From a checkpoint of a small mixture-of-experts model trained on Wikipedia.
Size: 14 layers, width 448, vocabulary 32768.
Experts: 128 experts in each of 14 layers, 32 SwiGLU neurons an expert, 6 picks a token, a softmax router.
Below are experts of layer 9 (counted from 0) of a mixture-of-experts language model. Rows are named router (the router's row for the expert), gate (a neuron's input weights, with its number), up (a neuron's input weights, with its number), down (a neuron's output weights, with its number) and show model dimensions 0-31. Each number is 128 + 32 x the weight over its row's rms, rounded and kept within 0 to 255. Numbers have three digits each.
After each expert's rows: "comes before" lists some tokens at least twice as common just after its tokens as in all text; "mostly gets" lists some tokens that are sent to it at least half of the time. This comes from a sample of Wikipedia text that the model never trained on. Tokens count by the router's weight.

# expert 127
router:139175119151175160098127147117146084129113156118107171081096105162064116169096157087151134113097
gate0:138132129123122099184171091100110159124140089147206111129193117139127053078141134157088112152137
up0:118116117076121081136111109159176174124141111116200112104173144147194114139134113168162101140147
down0:099086104108098171107137138089152124131111154115047213045135081113130152156153140132097115136072
comes before: " the", " a", " March", " January", " 2022", " May"
mostly gets: " July", " October", " January", " September", " during", " April"

# expert 18
router:125125094119037194132126071116157123152129085131095162090153120132160139088176126102068147150155
gate0:169152083142099176150126118078130180099087119144138108096099097141136114110126078121111161155119
up0:108105124111118143187171084133076129138145120126149131117137134155110065113135105146145144114135
down0:135127088156185099109153070096120112137167043120130126114118148165154158169138193129120234110124
comes before: " the", " be", " have", " a", " his", " which"
mostly gets: " to", " among", " against", " (to", " by", " Among"

# expert 54
router:086088171142064127173123047134134157098131142120116150166102177063077123148086089129120075165158
gate0:171139117157086108159208150092132120134137115145084135156113123155130105174184161116167119110166
up0:109105072104121082144181152112119135171128131134112116145133058139139165211170117120155111119139
down0:134129076135115104164146155127094144203202099124125137099087100126191115130087157092146170130095
comes before: " by:", " by", " name:", ":", " Animalia", " classification"
mostly gets: " Succeeded", " Preceded", " JPL", " MPC", " designed", "Personal"

# expert 3
router:095134147128169137101087149078190131183113169099114078131097131125155150139161101152093151116122
gate0:133095100117111149126167162122095082042137142119137137123155160145085095147115117147142105117163
up0:163129119132172126134100118156109121169100122055148205097153118142144149163096116163078061151107
down0:143134139091142111140078158156080145160103130122102133159129103128195153198132114138096101162187
comes before: " the", " a", " his", " their", " her", " its"
mostly gets: " against", " for", " when", " by", " without", " After"

# expert 82
router:158116102089160156140164073105111192165118136118136143112177108133142139092184163119115133128098
gate0:109111122141136093121111194144131166126127107142159133126069110152144190127097151061118100129141
up0:142140133151178109144125140144134057120139140121167126126113077174124144157156142100167155142128
down0:081115109137139085130068114122127101128150155141115142136167144134119157152112165153159132152141
comes before: " be", " the", " have", " take", " make", " get"
mostly gets: " would", " could", " can", " may", " will", " should"

# expert 73
router:091112137119136184170114133105117102138095112159140124117105137108110152157128089098106167138119
gate0:068129159083141194154171133114134150115152115077092123102060129127077175138122133120108174116161
up0:085091113119136147108140141137172116100174068141071100175070049081077164097144154134124159126136
down0:134118139135138165075133146054142122143133136108160071158081085121139136113129132160133101144137
comes before: " the", " a", " least", " his", " September", " this"
mostly gets: " at", " All", " around", " over", " At", " outside"

# expert 59
router:131071142096126148138138107101135116085114104147108111127131137147127160065118153119160101148133
gate0:109163174212151078117125131167166148103225100182120177178145134114104044128074125172148210120112
up0:090097173095124138098101213188096150129131115068072132109200112131169123121095107095180120158115
down0:164177111101136106078094133135121126137089123121141119092113138108177128152128097112222146129119
comes before: " |", " m", "8", "1", "5", "2"
mostly gets: "00", "50", "6", "20", "9", "12"

# expert 74
router:129110144108129148135162129126089103149108165126096188120102093182145138114099186155150057136106
gate0:114116144159087088158196110107145140146153072100111108150155156161109140119152103132167154146141
up0:118127102140146122161147110094148131115151032123120121117150147133119198133129145121107133140074
down0:123046064180169106098130134134079103162158116136130163158127158194127107189174114158177105098117
comes before: " |", "4", "6", " km", ".0", "8"
mostly gets: " 7", " 8", " 0", " 6", " 17", " 5"

# expert 78
router:123141124142196170104141079077163153144158091121096139087140156130167170091224070144116110109118
gate0:044087120120149132159181184160099153161147105062121192144088121117129110099103091074118140099164
up0:093144151121124116122129130151112124112106127123116206168131141141134047125123189113069154171128
down0:067111127136094148110091127195119099160124095132120074096156137108144119114154066128124121156122
comes before: " the", " to", " of", " be", " for", "ed"
mostly gets: " be", " should", " hold", " support", " without", " get"

# expert 122
router:138118134135056134123156120115065143147083110139158166091152085159146156134106068103108073140093
gate0:108073135150137181128155115130108109203111137119156158134130166116151146234078126132136121146115
up0:119151133140134141135098142126126119101139157134127160132166152151101131097137185077074117145116
down0:111151110126151136166152155137100134085150138065141115179108117109148142143143128111148139143164
comes before: " he", " the", " they", " it", " was", " she"
mostly gets: " which", " that", " this", " also", " who", " where"

# expert 93
router:160163102106205141089187135111175135113169088127108101116172119128081111092172080189108129084086
gate0:187103130109142161203118112114072157124147105141143140168121106137165098107080140125113065182180
up0:110146176179088085105115123121110072089126157105134167081147199100119162095182122178109158086143
down0:148150194069134098146117092148148077166104121138107098122151151083049114157127127105128131163133
comes before: " the", " in", " are", " to", " were", " had"
mostly gets: " those", " these", " married", " what", " our", " artists"

# expert 114
router:116137167113144126153105142129091115174146079087071107126169129130093109124180115110153082158129
gate0:157121132132156084149149175090169096106139139155171132160070191105147120114110162122171143108150
up0:183153114083122106161154117087141130113068143082140118163149110136174210149069142108159114150194
down0:127113070145141110164143125101119106148109136165105148098187111161142092098151145145098111135140
comes before: " |", " zone:", " ·", ":", ";", " votes"
mostly gets: " JPL", " MPC", "Personal", " Votes", " %", " Title"

# expert 4
router:117140117196099143154065081094165141144166117147178191078087160107181152066179115147076099148137
gate0:153141191168095073170149165144129073131149148098135109184202083068120086056139157124143152171072
up0:132170193135098127085106132095144141155185066090166168120105143151200148097107146156163118167140
down0:113111137173148096130096109098090059125157163076142147141140121147131102082131133108114135109162
comes before: " the", " to", " a", " in", " by", " his"
mostly gets: " won", " served", " received", " joined", " make", " appointed"